Weights of a small mixture-of-experts language model, trained from scratch on English Wikipedia: 192 GELU neurons an expert.
Below are experts of layer 7 (counted from 0) of a mixture-of-experts language model. Rows are named router (the router's row for the expert), up (a neuron's input weights, with its number) and show model dimensions 0-191. Each number is 128 + 32 x the weight over its row's rms, rounded and kept within 0 to 255. Numbers have three digits each.
Before each expert's rows: a language model's description of what the expert responds to; "mostly gets" lists some tokens that are sent to it at least half of the time. This comes from a sample of Wikipedia text that the model never trained on.

# expert 43
What it handles: Hyphens and dashes joining prefixes, compounds, number ranges and ISBNs, e.g. multi-national, non-consecutive, 2008–12, 979-832.
mostly gets: " non", " multi", "(", " anti", " girl", "×"
router:131132189161111076113113136111126146113125094106136126107160141139077120108097147135156129160099089120145089205117156123157195111150144094106119115135170158111151077116175133115142092091217060132117089147085097121121169098139151139114094076099093156112148101149143081112086115144130107155114058091142118127125172107242115075122122120064133143082130153167054173114091181136182132123165130155082103127139110053180121127122131158164138141143136134193147161115118054118176128086145093111155086129114094150111189153130086097127132128120167133143155145075143114120055060115103126144
up0:143114120134101112098126096143150142071165155197110134188154184154145116153120084131127125103061074168121126149106134089141125167148126137158169135143113116145176093147134130126147176111226040118148103086132146136157150123168125121135073034132076104137162079097167109173131112129137125143117109106136110138115170031086136104085125100150097109129127146121140080110148124184072125183176159143111165123115140109172103129146139148133134153150122143153125063103166102148161086129110136086151119137067098134150129171079092113152109153142100038139112189118118126022116137186133144111
up1:138153131117130105128151108134040108120130103157133099153142140097171091151164162105081103124099093069102080114128064088160191168117092115115178127149136142122114145125108124121118152158138088148108073110140039116192165126102089129076123076120142107102171093103137101096110088103157128151105103124092099139115061123135099157106114085149140183149110142140085117164147090068175152087185205121165133097141103127125149177114120123093153103199095221120137130122070145110120070137129113162120127079059087115118136123055166187158163092179150105096129126119137158172133163121165104120
up2:092165132113098092153127174101100108085065138145100120105163099137105128178085125128126163117125154142121099187167090171142175138153087104100089142092190193117174114149103185113125137156208130118121065065070116147093131134131138148123091127132193148132121142086128139115191159116132120101114128113091089065126109113128137123135119128168136174125163118122143111143140104080156131170175140130120119122089111095189142113117112112150147061160073127053053152149152128092151138160093142130163081142093105145182121083152163151156052155115150171095128183166104042170083090106164106159
up3:130120197167105091116193138128091069154193146134132103170151125128156118122091133139111121161089135161175112152133155148156112155192174105112116097066143121114091165130146166107107076079116115149150154097100113154155089104136088115165154107132104085089157139140104108161112138142172115059148155156065134140156080096107152121120093110148125180118135111128171176086144115089180146118167149213072153117134137086158165132123176109143104026170151158102097109105129134140176106133074114188099074123147073129140104116108175130110144160162170187136140057101125109084105159077067138151
up4:211126160145118111149122140127105068059131105135121100173146118163140136114120099126160144172088125109134083115148090157166130135134093089122093134132223195142184194127177164109206173149118131156085141101156099145171161131106077135096140136156104115075164114052147139120136180102097138126096107141137092155070164149169145048148095115086118119134171161177109097156129144075121140069105130124110141114061099153118132102067154129080107133148172176163142127119131180093092116048131125139082166130105089100120145140122074146111112133153176155128131142096123107120102136161207140148
up5:162094113152116085097146148088121134084102067195063121102126118188092155090091196144152142129087133105176087171124173196138152144136104136143094152158160159174098145102144123124112082120138092158151078098145141042081127099139146160133116085136172116097097110138098134146141205105097116117110149087111096124111137077136137045144101114102134153078180150146106163121172106127107117104183135099190156079131055147136115125121083109139132129186192185171125140169152122146123084087159139143132101153165101179094137080149080136094114116077109175137128132151137156148135164132164150196
up6:125063095074123183119113152155099108145140129109174113140158180202176106113104146105109143142131136155112158128125130156117104132141167110109147140091121110217088122111131171149082077146169080136176130108185153143166185146183138134167138120141053149106149090074206132176151136137079138104147068162088131086065094154134121134145193166094146183089116102095181130146100125145097143154154064106075094102081092077137089148102158112135124184137088113172099131091147174192120157089154104135123086142122081137116093116098105125187069170105147088156132149137146142098130139134126113140
up7:071165163137081100103133136107202130136068168169098124146160137127075085097103156107111116177095093100143124144160162120154198114117176110121145136129099095104165081089144154096167151155116192129144135099084113181101187083091158170074221065141114128106084094103128106150193107141172124099081100190127151076182149091143110086135120131086136122141134164142099104090167166113128116139143127090126106160108124129121054128109121084121131144092150116154116123099084084109092110165131130136156088147092117057162174143135104124113131114141092090108139199170199106123154085114184129130
up8:169138156153173166147118130139114105154140117132120135153154164111127084131113096102172099123081189156131131147143133187162255123108156098115123129126122126137154154148085186132139162119101115122133131102128137106091099115146167136111146129184127148044115152173155146098140176140103158113167072132151094098143180158120137051144161148097153147122155051134087146108138108124151147111085098147127132117150086208152074129059120112131076143114085095097092129150209156117138136067130131169036157169125189124140177112148094097156129141095097144161155170112119125144123120115225148115
up9:066181095104120094099117088092115126133129124211123149140140106150119149177147094130130162109105141133108115143127121102155121046087131134150089122070178100134184108167158134068117131084078116127097151140102204096193112101079125119061165166161142128121131133068182119114153109125108099152149099155151101155129030076167127123156061172164142089124142174129144110143097123099110186083131104121117087180096112122117187087107137127134122103123083102086097099082106139115124164162148120204133138155125144080110133186134179106086071123138085136073139116105159173085139103122164128167
up10:102126140138058147133127087074148120172128106136085120132103071143087187133092144062147122174143110107099149163157178117199155118144125099152126105117126126115132063079137124122179122163109106116127141104128115141089126140153106100092142132126151110140074154126127114150192088170178116123051158140080123054145111111099064091152146157120118113182108117132091165181150164149144171128106144017123134137130099091132108133135106098179111098182104201061169065156102131139112140157079096159091113088123140075174169142131120101085185136145120062123172160096116127095160089129097143128
up11:143101159150127141162133160128086112088101153097175151115127128106140151123098106075169109131136147165084165158111094135091093118185182104143136068163166200105159150136165106144124131084079076126141107167170123123154131142131065150131146139159154165127209169135108111093123121100136114141096115118176146187149126112153173132144139117087097119092176112172080174117088166068052174109143179141130105081117096166094174148122167186150161116117177112163085039173162143122140124114072137093123139146119083173123147178111108129085088123087151185100171114144100154114070124195143160150
up12:143115177136091093138123120080124146134102071139102098217139176107121043134153123073147066173062051130109140153140108096132179089138109124160110137150137172116101060115126162091149168104190152146113124172092096127116110132125068154144123093095144073140126159118147116118124120138207170105102122113149146120106112088072106105053140099090088125075144121139074088148165124094184128154110174085157119090109119180116114122149165067121137149150091163152127102110122149124123087196087156207146132128105108082115156146056086121129125109151137104084140178136163127097117114094105138094
up13:146194139078145066097153192120148126195148146116160155152154126123104091116132110098126145157141105116113124055108138079177153074111146099134114052097125149142161131134122120071111165102103194135122125168120158160105157076120142173098220098134141127123089102127105144119091097145152158145141154200138128147148123036146100128097156121148177109083133128129104158079157196072091165117137073120133079108108152098162145120157125082171157135102118184097095093126105108063106118169118143181106119116072141099108150186141119094143142106132127088096168091155205126158082135085095118105
up14:102165147077098143120136161117105151193111174164124130142136133094149098095091087070106126141113066080165154127140128134136149096148129121073124128074139171135078086053124091134134129155132082133172091238113121134146172110168145150109123153114119079125121126165123102142185124095139116080083093138108159082153120086180073126173088163148142100107064149114139174077125088116119192138160131109092142126105106135139113108168159089102144061085181151149101132134140124149125136168137053137208098168130165174113112139173139183199123142100091148159171150151158121131172081089140124152
up15:135123190164099139070120135131114099155171134134145115201140139150109089175137143086150135177100144076145139153136073183153167095090129115103211159132115135122111157150116171121125144138194132149078143094120081071179149174107126135102139126135134109079138106135164125125121107095167165116114164125128083105138111049144118124150092109101131174110123127113120134157149071133148144104134118138092125168175095155112116110140068128195155099147119186142147090079125128179161078142160117159057088062079163130122134083165151149221129094158073122096131204159106178078145125096180114166
up16:114156100116124124129152134116189098104104115198134185169148175122157151100115083116095134142118157144193095117131128105192179158111148134102175115144094131126139124062110115111172204120096136145108125160093188209155148061179144148138122060132135164126120080124106145148162132151205120123047071108113039100175192153158134106096141134114141153165104144140079109146154150190093161092162119154109080179123101184133134190132141117131103172086116128179127079146073184175130142121148144162128145096099109158142160128116133139126082097146140145157118125169178125128140115155158159136
up17:151150109157138136144147146132113107150083069147120127147136178171161082202091108158136180159132167098125114102123078086134151156043074118121099174054131135167164149069088132125172125084139123120213121147127135126180145137075124150152163114153108160120125192081122057116146120126133133108170196174097066139127114078151164131109177162115099099103134118170177128172166163152115163125136095121135086113096062130101174123120143079140117154096119194159123127142132122120135106082115097112118133143157102084155129184104125144146066104140100150054141181118200131116062112159148123109
up18:103103185138109085067118166157126134149088117122200202108145147144071080084095116130161145116104143133125135115141167118127103095130152110146163130103123153213176132121151140126114104130181147134156134082110108128117148101078142125128115133139111151113100113118134098169174144142131154162221135072072130105103070081154088128117072184132147036107081137118169199123146119169116143121127114132082109102081084096136115148119181089138135188125140120178150114055155151140064108130120097134117094155178150129127117078107119122097092145176155051130166124092185120046125130102158160113
up19:135106176146166145120139175144125081090076052121130133148138177213090167122095101186137139156061165212088132079121118109126176183114122089106152156111125147135072130156151185138211134155097135118080139146110086132215112134183139135128128145133102125122133159135137077093159117115073152125180155100121106145157154170091134163124111137149133128120174099189155130096134133115153137186113165152076116060156073126087156116074120122137137180136178087127093137085167075111147181108129056159115120138156121103118131147138141111099118128156136172135164082063174142127116131127127170122
up20:108113141109116142103109158114101126098127119149091129138138165158126117174087146070083139103122082110126115153133119162156133042172131104099108118120161130109108163140140129116087138111065075122127080146233140109136169101142128164075098039139167167163121114136132147149119133135096155153129135103195056078120148105177161085187101109092097136124110147174132140110106115123140122106169105139110171110090133119203139175095145113165103153071134159137099140140095129110105012093132161199130118161150094135148129137143098143101136112117114167126138187161200128145077217094161124165
up21:189151169115117110162121157103172131103100128129118161167106100153127158153105125166147130157102074118183077146119081154120144155152098080071094066107173134154148101128213152093152128170112134172183151088187155120184189160145107128111123096142088152107144186103136102155144177160136119166119109136143145127086183107113163084120176119156107148141141170166130117220152173148137116138122116067169160173151141115143133176135164106135162176124194137200143136191118115155110073094138124114109065144113155145125135107170115056104087179124138143110137138113113066186085126167138092124
up22:197130111151116082118179124104144122094143131090166058149125158168172063079123091171112116162120118130052079098134145120153166106119152142083150112129146121120095101039111135114173119102088167153098131122157073113095128131123136146133130111181072140148124080155159093168110113090183138082118128155090075115144127195078097133175104097177159140099171142169173118067081144083128125098159172131138134110120132155200117109117140155037084120125147130098137089141131154126141092142091145147107130124127170115143123165116109196145041169119079163162148120169098090117107175162151164117

# expert 17
What it handles: Line breaks, dashes and pipes that begin new fields in infoboxes, lists and tables, plus Preceded and Succeeded by.
mostly gets: " Preced", " Succeed", " UTC", "Scientific", " Interactive", " Distribut"
router:165150162180123131128131116079121111145106115103105172157173142155067118129050106094083089175069133147124138158166084164168193085120146063095161104099143130131155087128140158122149087117168069213142085154072112161112132107149107166139102103096119138128083128124135088109167123157151153116116088129162097078121128141131096074095184165144142115111115164162099151176110196102137181121192124127168119114094126122161115144089139105138106155120103121133085124093123093106161168075158085131073099097136100143147170163105089099147104153087156082080219136110140092129131105037151119157
up0:177155159095128133125153137127083146159102175184155180194132159175124131145194118183172202101135128138119144141103122199141145178051086133192120116158115158157122119088103150106136145133141145149101120167119091148169135094121066095082112145151042059140136053150176138161122136118134130107142076104161164105159204133173133079149114148149169121153168147118158154132126154112116144167129142054122123120142118095146080099093142129096115179105141116164157120064118135082119152142139163143129086145139170120112159190098179141111146103177170121171175091122084196143129122125160151149
up1:107151153093100143075152174108129169111094111140132165157135103150082120229088096117162116159131143124100118156150110091172140110008154098158139155154131120107147091119084122133112131068169119089096096161095108142151107110110102114128140132165064134134119096128121086104148146144099101164132144129173124138142175110119136094181127181060139117111124163126088196120066145122100151088212109105140130129143156085149079155120098196186123073144116117134132105076117144113113119131100125097114046110156122052106139192170122162152126159185081134131152125065120174133154070129120165147
up2:085087167087123122122176174088106154116113213086102127164122188103136142144095171116154142120171132090105145131120151152143106157099100112129066088190157147099129082104087157079166121066075152135171129137129106143114133081157141173120163119147148069142100114137205104144140125087169100115100109123138130122191132084172137090194118136096146144090103142100104125148093155067143144153052133153131100133096157177147158046147120141157106125126068149113132133115150151131082152170133187145175131098162165144112175187069155139102131109093194135152158110200091158152124155166161146149
up3:162081117151148107107119153115083159131103099153121170106156129156140123120085086136086127118143086096142122143120128120117109148105107102119126197144138160114115090191159089118109142126157108130092106097116144166218155109103106127102112128173139102066160141124107164162082136160087139102103130149088158094132152156147156105135139174102173134151155145152141089136144131156132111167192129138098022050105148079134123142100108182107101160133085141150124132137033117130140057122095143120194126188082195136128127091173196162170179125120136217142162165168087177173111149162150115164
up4:166129118110143063071130096141155098132072110165078164114149197152212129093141103139127170089156109148157136133146156144107096105033143154147148135092124138081082122053165168087126105100154103096095106146152166129181162095116176149169082098115089148136135141113140114182102172087115133173160128090123136097156155068150105112110104171146194155149131160150083081150127138128127122165121131161147132187172151164142132139128145120179129103089156116156139112146099183131113147094130103148115102167088047177116127171091059110102124142150157161121190115128112140114122139086127221177
up5:164142160164155113118095094171126150068139105084131135119148116057160182099158171136162140150141068169120124167111174116099148128189125141100094090159126167122168146119101063136153141093074108135152118105128117130133196116136151151120157139133159182114147161125134148123131111101044183132122181100088178132062153124136103143126097187200075155157189135160172149120131099144115154146164144181121088112124191149137164130139137119103117095133112170096101076142107129092052100139119129178146165193160095152069118133109132161104141050072135141109123087131184098102161202127159137148
up6:154138101178133145099140145169178096120079055104122174125173133120146133128075061119155135106109165076154063194102099174118146155127098138107144134130122097143164119146163115156112133075163107088133141111185128091148139111124096153145134152094136121127210155153133102111077139074147108128114131120117187115114108106140106159127180091161103189128152163120071060093124169134122113096102115167096104115111103141161193112101190109126170115146116112156062150070083081141173122087090112148072144157171059149043144151156090144106143151119114074117128188166182081159103102135105135136
up7:116123153082147103089106148135145108122146118003157052069140113185121135087114107178081102088090121084161121127113142134188119186104164053137159097162130157099113126134131098142140129116086124107152085130161073166133155078063115141116153119107148146123185168104122131110105127132099099114137143133034148145072119130114140082113071107124158144153098129125102136107068117148177105105130153149123191109173097119157143101162148105092092178076109170117137091176092142129135134188117146073117190153129164105096083131169146120108160120099200131155076086125110089077123129100132151124
up8:103149156126067155065136071097138099158118089108112156130112117176127114154082112187157159138138122109110104143121095076197125144163138170159068092116149130112180150115141147086112160106094150131140134079106165139202120120179154125112170063148103117134092124120190069067189104133138144154098140171067150140147098102122128126162125117083129186171199130093151163162078139103100118089186114114153175185071152186119161115165161136118158178185115162104050157112162123111138140138123125124168124120187096152115171151094159145129088125104112119101118091178134178172128113148177153125
up9:203181142072087114045094099105119088110176168189116157120140185102113105120036098129085129121109121027128130149148104126164123165162126115096151110088154154112180118149172112101107112106148145132150146113092087186110144125124117157081154114135165133120094116114178106120155127132139116095161132157126181085090143094136135112146164153081193194124079115128058118106138116120133185132172121150110223105203062110105143119140145129135151173136150067136132099128120063121097123133141164112112117124122089171116114149085103083137157149142130098091107088146154077165171113130160155127
up10:148101179154117131190126164069166130081101113167129192133124159174165149141142076177152157131157108161107152123134119118176125140100108089101172152163120142150106107208151141128128201121153113149092114105070127131178134119166135109122087093118075130097126145125091156143129132096092147105156095083113118085125205143136103108161119173127191086154185089142062137115143110192119129196199142136106088088142161155157131155129102158090102089160108121152182151105056089125154111095140125125125141128076156154186149128142163133157117077138179121171181158142151148104115099138165163219
up11:097153134093128101119116126121090138154123185167123157184132175154091144175116106090122159106105101126115130208089168147148161098120122091082129048109145119111157127117150132092120129091100194134139136146104203154093105088153095201173121093137115085129118160134098099144079138164103161127134160053074125105104142157151136172106107128121158128172130101126074176108110105156173122159149133160101066129153210108100141137080091115173116114173087089151085137130180145126180101105123080156082120154115069171115121114131144133042107162118138098132135110155118097109146155114045042140
up12:144176164100131098167109215144132136122153124127135195114111102148086105159094143104119130171104136087144136154127139121164131095063156085155105153148169170132137154121096167122138165095151202201110109156107215138133115156126053137062161063129122135137170107119156105102121127149130100158123148130073102098170164075112127104110141128135138121154119131157071136138094136147122166080144123150121119100123115044156138136172133158142097175134154138107133027127136106108129097143111126067119104199117156128184130107158165131184166087120182100122224126105104083165140113137201147121
up13:148197109093097120083101131041173130096123163145133131180169143121097128111094055115101131085107123137123080116149136136114146177101150093141133163136131100129149095103086154131157179143152108147101147101109070131130139091176124096104181112134103102115158112060161110158112146127136179153098150166109138207136156152130168203139140140116104145137146137190122102142134155135098105202124076167106113181098119110056111161093101153085110152120109158167139202126077091121102099151152172092117156105147162060147150168099079114183148052147091098088108144089157107133147117105190160176
up14:122200174120077119138081117087148139150114081116110190181144159139168124159172109152081172132130179133098109082122109141098110102112148130099052103141140135116104133081142177082170099151129128184170112099092118087178180088096187103119107136132124114156166109110193150102127125072152145178180126141163118082114103146127111111101098139110159094111172109143103135134102096102111108142122120101173128134044142192122126096126153090136083040173164128144116127144165157128066121132147102162083127065119079209169177166075130108135109132151120098117168129127156094108073113125149115196
up15:147143180092107069117092108138100173129089142161164138221132182032125135136064139103110116135099108129133137139131116146105128126060090135136145084093165137121083149067118111098121113109123152082179148127087154151125102073046142153127148137122123056087111138107128169108094117116127083087144063173141143108135145118103126112202140195090145144170103126137082158062130142133146168121159138132181085118147110127162064116127102101145120113100108150104097036111115131112039153138127134145104140088155117119184145079089151116168147139143098138061187143109141119129162129125143177149
up16:115083169097104093064124154132077175163119169116169154125156113122083081090081161083151125109117141099150089185167141128129203134044142142174113149108119137137153146142067095108131168117137194137132133132111154102133099091072102149073202149113133141139135129108073099183098115146156117124167099126055169138184099166141130089085158167167132204156105127179107142091131099106158137129160171102107149165112116129100127153124122081057137128093086097163123107157104147153145097184140110145101097157070115127100141174131138152163056172075093110142095104134131152164152073105091119095
up17:073080163121156138086125196142040134099185072162177115107180120188118156076166125100145101094119145132153087149113101099141116164135132074103178112121152147169119138159145158133172088123117152113112105156120111144173128063182125142133146148104088121117164124138106119136151132140152130108120072142060096126095105109134118128093107162098091111073128148139100135126064188100178151054133083192115124108121130155158173106137119121092110126102073130113098149163137097096166155168130078200058141077144172104144120153041112072129178143097181134161111126179145110142118166101113139093
up18:114144186129158134087142172138114125125119145136144077112160072100122147155157090099174124176090121123136123194075098047141119149126208102130149117094151165080115160074099184120150167131153166118104118191139188126093118097151174148154156058103136103155162087118103159114137104174114109099136060149094048173152122072138158086136144183113165218115129127156091114162115174104136134115187083138118093162096154095171115183136173164111150132108129210112099167105145109131144163114138147074137139083151098125156132169155082112116158150147112139090105122091129083119135087098149132135
up19:179171128089158143175129172130046147117168067078157154124114127165070133158100091068154098141158110174131145155094142126139161122128172075129113121203139113158151132190097087115168090116135139124104094109077114122095136113110087160120155090142139166136102168108134116058121132125052147166145158120093132179156113152138113185123157143149112104145114131160142154117048135146131146077123153129109093156181203143153110088097065119135109069210157150155135121153108134132169078155102168160145150091084142150134142132177075065106152193109092120094159186143149151113151147119102112155
up20:191186140165105129134099119167186113141138114117135127100130096096144105149165112160096122138164091190165112123143180082134148072122115111135139123202129181165125123146131176080084181143135120170151146122104177084118159102134095124119134107138134142101127194126079100103175099171163104135131064183115191149133138102181105119070175137167079142171132145094058081150133145147115118098096124118128065131067140133126135152089152111134171126190116127138077153140100101145065095106128134141112184161132117140117164181189105190109142120053148165107156159156170081151051172112116140129
up21:074114111126101107105105169084143172144080175129135103154109182129129088132121170116187123094105124083120144134114159082109163158138113111079102070126176109080119136053090144115089148130144169103172172142123126132119151095093148140206126102150125101135113166117126140116152161109205128172107066081184203118172089152138141062195108183124073131190130126092134120100083135114159102146110119138120154107157149135135140114115145073102101112104132129164135143101169058127117132153119155156094103065149063117176178183150183171139080096112121109125180106119118130101134082105168107198
up22:191176135157139133152159128095116138141085157167086103119096160154084109149057058131148146160147160101122148183176138102151137071139125066095146116095108102152203060152179121122116160098154106091143115152123143162110107155135134116089146082135108097125141104056119063152177165154113128136158150139115100170163075159137150141094117164078124148042172141178168082147128130202150140147105107106065131132197108123127151129169106155129170178087092161181080130094132114162149085142092169134087084054093135106096124106114133097150114168104092130127125118116148144193140112116162131155

# expert 44
What it handles: Line-start hyphens in bulleted infobox lists, line breaks, spaces, equals signs and LaTeX backslashes in structured or mathematical text.
mostly gets: "\\", " \\", " $\\", "(\\", " sq", " Dec"
router:151111153132049058128147172079134131088055071103158095150156181155090145113096106123105095147102082161138120180134132085178184120111175101108122080131148116167150117146135129140158115082157099164151115178062155103141135086137158178147106079122131196083094144119108118112131126157109163137089094152128143095104134153134071113138115141115152125094151145158092122165059127128156184129227130168169092136119131089148130114040118104152096119133088122155101139160117144093162139116149093122111120083127065148156190166141101134207087096092148112109163170100188142076110108129127119161
up0:185146134163094097146193147176117148151145093095142145104130096131145112136133153123137112135105130183160154147110110144094174090149166132086143130179115157110122145107140143092096119167176111130135123148091063153204123100120102130133159111133069092104132104169150138116138117092215176128153127111147164110221117145163089143173136135156121083115138137185115213126033145120137097158161156100116114065141146106114097107123119116131181077091097134119157067108171150175171123225119089173110095156117134201110130117147137137129200093057131156136141123141083164086135104159093119125
up1:098102179176145164174218158096142095124145163101153114152139141144219123159120095221072137083119097109147142103133185143093128157174144074117164102154139125149144111136145227109170141114143116114054127035106181150127143097139134098152118139131077156084138164127125083192160114147109138163128120156140073140131171147155142161159120157112110150102156100123117161122150102160109115168120114142118089096170191107076111150079179190119153159154144169131121190080151108128098095110143113096097120126150132161106122135130117123168157085124168105192186174098122100123125139140138157155
up2:188116106165137111116125097170042127149214117180150154146144089095134105121088106200153113160095090134101113145114114171132157114082134089144121111130134078127157136171110157123107130190120144150084140129076158126158125169086110130085142188134144124062150153108148126194127102169181144157094122139156143106075141105108116073143143123117190091122152168122097121091093139082120123089111215126116149130116132109176143151117153149139144097170156166078097102142107199100135131120142102124177139155147088129145158133152080101172192148166066116121160120098044152181110087200137139081
up3:131150180127119069115133111178094108113112142145081194186164120141085150088074178099148092139093117126134127147208080081184112060097084098142083085163152169110149141097155095105064085095111160129097124105120173140152119154090104164095090069115174093147102222111150079174038091113188104147124110170126131087167097137154127128156122159126116150159146137132095186117150120071160137126156184130164125125115126120161146129145058083163107092164100095103100170120151099121140107128111109163119184149106127118125129097129087123120108125071132173151145157156166150155124143088148104106
up4:184180142133077083122136128136085151076107116107139105127122130162129114112128186043099110131064156143091118171089169142142148122166109146123132181181106146138111150117110106136136154091121086117131144086176162094134152146102091146118142072145158099110111087130089132087117122132148123104213124092105134179090096148145075104142116126117120138075121108110083137153104118148126173169144195137165093088104166108143118107074095093113116092141090118176076184110190165127109146145126111153058153134083069165102168129079160145172113166136201184201162149103187138125073153109075104165
up5:142136085126116122161210112134165141144152133091150168141148129118205150096072164125152149139097113147166086117185132078092138116061148101170068056118123093098151124133098195096072116121101140186118154116143167092101144124133161176045136175075114113150156148109116121126140135119138124135110123129095131137144117147150173106124140163150131103118089123186041139120170144101119128144147092173146186195149208118182181151091163156109110198124114120125107115080145113097115154105147128092128133115121126166191123121144125135103096158058108088136198135093112106147087106086058158130
up6:150143122097085077130162232147119135121107121113136191126134060086157124121119105135059152171126066152115068159165125134126143124084140125137115078166150151124116138119098165094157164117134140131158142114117064131130173106059039150119139080118146053146161132107100137190105124146141156180122184136103138092104180165175112127160147144193157097169174192169127148052121145133140124127111115147124158092168128096133118104132125107143091159084156165134165144105174123114132146122120066153091114077132099182079166155111187138151165128158121166115126070123144131074129089083163096135
up7:092115163144207129100155077120136088135137167118161126106134118151120103089089150083130120168147130092094092207149126112120158142040179104112182132090115130198138144129139134139132156138134116137164126170111129186113112115156109141147161128111169135117149149123130137139199121161125154137098127135080148140087078111175097181087111109132177178047126149120086144113130169091167134133144074151130148126182166146155116163198102115116116121137126133131131167152113163097112134156134153115105071081141095082142127124067092060175114135122216095179138137075192098200158087105165200144
up8:149101147107146115125117143173103140157110097134148203139139115142132144117098149133066125180097112142132185130124128183145136129096093100130161109165114120129145189161095170106065106110120131132098127125137149092146183182038116139090134192132121131182105128145125079142155151156117185115160147094128049158144105144140126070178051141144191120054098074083131131116120124151142164084166214091131078106101119119145115131168123162103139142173155131094183122134098167128111123130122092173130087086105121150170158112115158059130130184117090077125105116097090088168082142082069097172
up9:066111138136128119133099151074131153100111066128083094097145125165146169161127158070132141133133164102089141162107120088160091089134118156166128129062121134152126137112174133138150140151147117106092113148110144147141106069154165141160100037130139163049093160085151107121142152158077168166127118154110143170131135144122151072052117095153188118135154167083039095172076121152152114132193094143118139121129089127183138130054180128137119180173150142143095111150089105086128129138126131175106097099125057172187137113086049096136095150097131070152159139161084134106114162141088127137
up10:125132109128105146102080136115143140120100102139115197094195106126151123154144102113137150128091162178100080130166096207119203093088173135142147163081147148180116148120120135116108188095131146133230109094121125085087184131143082075134107135146131136152146136100129144180154141135138136075163122155141115094135120129143134123120125108158133111065155100191104093137161124045170080114204144152135121047143107139169113133103132052101114120142150143137153077080111113149101090126131102171053126142109145128131120099112135172139105097123066113080125164197219136118066135125149144140
up11:100159128111177106151131177035121086164167107095121096149112125151141126175050158130176156111135130153105171128155123147103151180127138083177125172062164163169116143116138155148137101144164119175089067158106107067113146071097126132186126093144148100139102120127129108163104155143118111131124179149068080118111095164106120100133091169114141096150069079112077084139107126138162054127154156124134163098157130084184136155070122148189097122142087157082110135161083135116131116121102172145085108144116172152134141103119154116127125075177159179119118200147129130086123165159169152222
up12:116131187149119139120127216059084107083144139088162140140154188161079093093146121164121093196113129157134129156152108111185150066095167148149096105191110178133139148108057113129109224085149130130166135172121124155174125118107130124135142096098144131096142098118151126146167145160147189123123143086156123132184181143135137124143147116123091163126141193135151169165094179153128149109170171114115137122085098094157209075137150108134110219117133123073140085109185109100151121113106092140111098105120060150109129193107153154161109093124144151133167122125133158098122094191143159089
up13:095168136048181107165123082135126126186151172120158146192127189062169118158135129110145162139104125161159147212140112122103153062070140103094162143096187148104141145103181073105096113132123108123120101159112140185092167121163105176087104080144105142148123139095140130150192162161117118140151124111101159142100164107145152148125131109112209144078153175129114111149140138156134192147091138112144148164165129106137076143081160121114120125132119142167139117107125130087139087118128044153100121125079060112127141136084077088121177095138122110056158156093135045120147152114088080082
up14:158141172078104117156140144083163163118181124146155116205151206119148148101116088156124121136106152126172154109137103089188130115085142070198126150142136130139171076085179125143104128120149097153189128163124060181079123147157123128155157114087095130071183138134163121116049107146128136087122158140088151117131113137118110063108108172073087126152158100130122164151099096083159150113163101143099141083134128065142095178108145110143139130103131122082120122134086097129143138097140117177116151143229236095127143108170064152140129119097149120172137094175092138110146175130095103132
up15:092165139141176145171120126118087147100179087183111137166136138126153106134113138155094131134081095097151138093091128175110122132090097100084169070150092084138123146020098165096132087133115108172200099177153112191094184088091144181148137127068150084085155168146116139159162125138136143138110130073116117151120124096184122094144155141097119101121132139144160154135126191101138147134115164120130120106116068140187071120142136126136131137181110146124101089115111155176089142065139127085113163125090084185110142088071129077105155112115154118163240102145111131104118162140138206121
up16:174112164148139146101144099125139129148168196152125105177130204154179084103112089158119119132130097128110120122139120120146165157179150139165107055106130160127166123109145102155156111158152172105103128091048122131197113144083145160148088128133135112088134174168138162074150102130195130178116049088168200133123105087112153116177141120110084122136140134075056118140194165172121150134114159078101113130144079164134121103182180159114151127137132120081119151083110102094179157126145086110109112108106135117182132181119156127111129112138160086100201197139137069134134134150115218125
up17:189114129179112129111180133185116171055099091126161111162142127110170131124134107103183146171064114130157109152141138112116156148122205132110193100112166144108117136166126144115100141158135108109156078158089048092124116098109147155127118106157068120140146132157151124214106163147125188149103177137099162102106143112098171137149139119110123132090191173176096195140179167072119144182059156112126126131154075112124067129079133108124121067091127187136196124101129169072123138103103106105108047131123165122143116087097153105089123095158106148166120161139145138101069097130152136109
up18:077147156102120162115168146157063120118131189154114098136150210089077101149143169192127137142106102174039139129148146120179122152146113095175113130122152152120158132122180118155154142104157139134067073085119050162129145109108096141139099140151153102067120109140120139098153122141137155141124108115144130128117131146113116166076154150121128071108128076134102127139089160099131096137120141150158141054035150116123120091113099142127200103133160135103137161132128119102131120117138118153069162070088088077135147157066090090164121148097212158066113188160155106100075134092159118211
up19:139126163190171107176178113119088043125190147120146157135149126114161135060123128134088131133110151104089100092125092116145140111124116126142152112111152129160116136173127160138143130163138103089125134110121074149115103108125125124133150184120141086069148130088147126147135105142114255132123087129177139146063144140193132153110131096116164111096108051054112103127104175108157102120100120137181084149146119170165099069080137183089159166186141112087127141155138134134163119095146092105146176097110143072156170115124061091113103178146128125093132213105084155138098111119088145121
up20:218236121132055131067148059171131184077137086139121162162130092113140108072125140126146141104123089108120111131140187110147155129138148131117158107130130126101131118092170105095111119069171162118151134116168133136175135117165170119140137105146137130169141073088157091111189119159130162132128126167136162083119081103139130102140096130060135151136179135184115089148152144126100136150176114146127118113136080112162191135151152136045112159136158129104138141122137091176122132157133138062091091132094065147172129113135067122127095173152109156056137149140213098125143053160110157169
up21:192150133153125123069141096146186096110125107168163171125150123159113118170120040093119116130152083192087109195195100175151133192055144119128109096141155163181160111108169110115094163193165140183155127178079087152114170120205122106086138078130143179144067125118110111124093087153139162142116093141101137079170177147127111111131137148093186145188101160104071128108080193091216136166165120137123143109134096097130122141124157113123115123124152131087150114132121142113132099090143118174086133147173085170115127147146104125112130132097080102143124152153133149190129102118166144150
up22:145117136136109097177174155126121131116099117117167136122141104125163128116132104118097110117131189173113160106095132102093142127109189141039121141134146118194102116095089160104144138135175116116116104133138151151174128086104073148157132147095139050071131121119103127127123183101151163141146117126139155124142152120245098110094180185146135118086110154172095239134125069101203091152103063142111088104115158146127124124139085124135167043142094098118133107112145083134155110145152057135175124126094168171122132129166105137159179107066092139123153123111126147145081086151081100192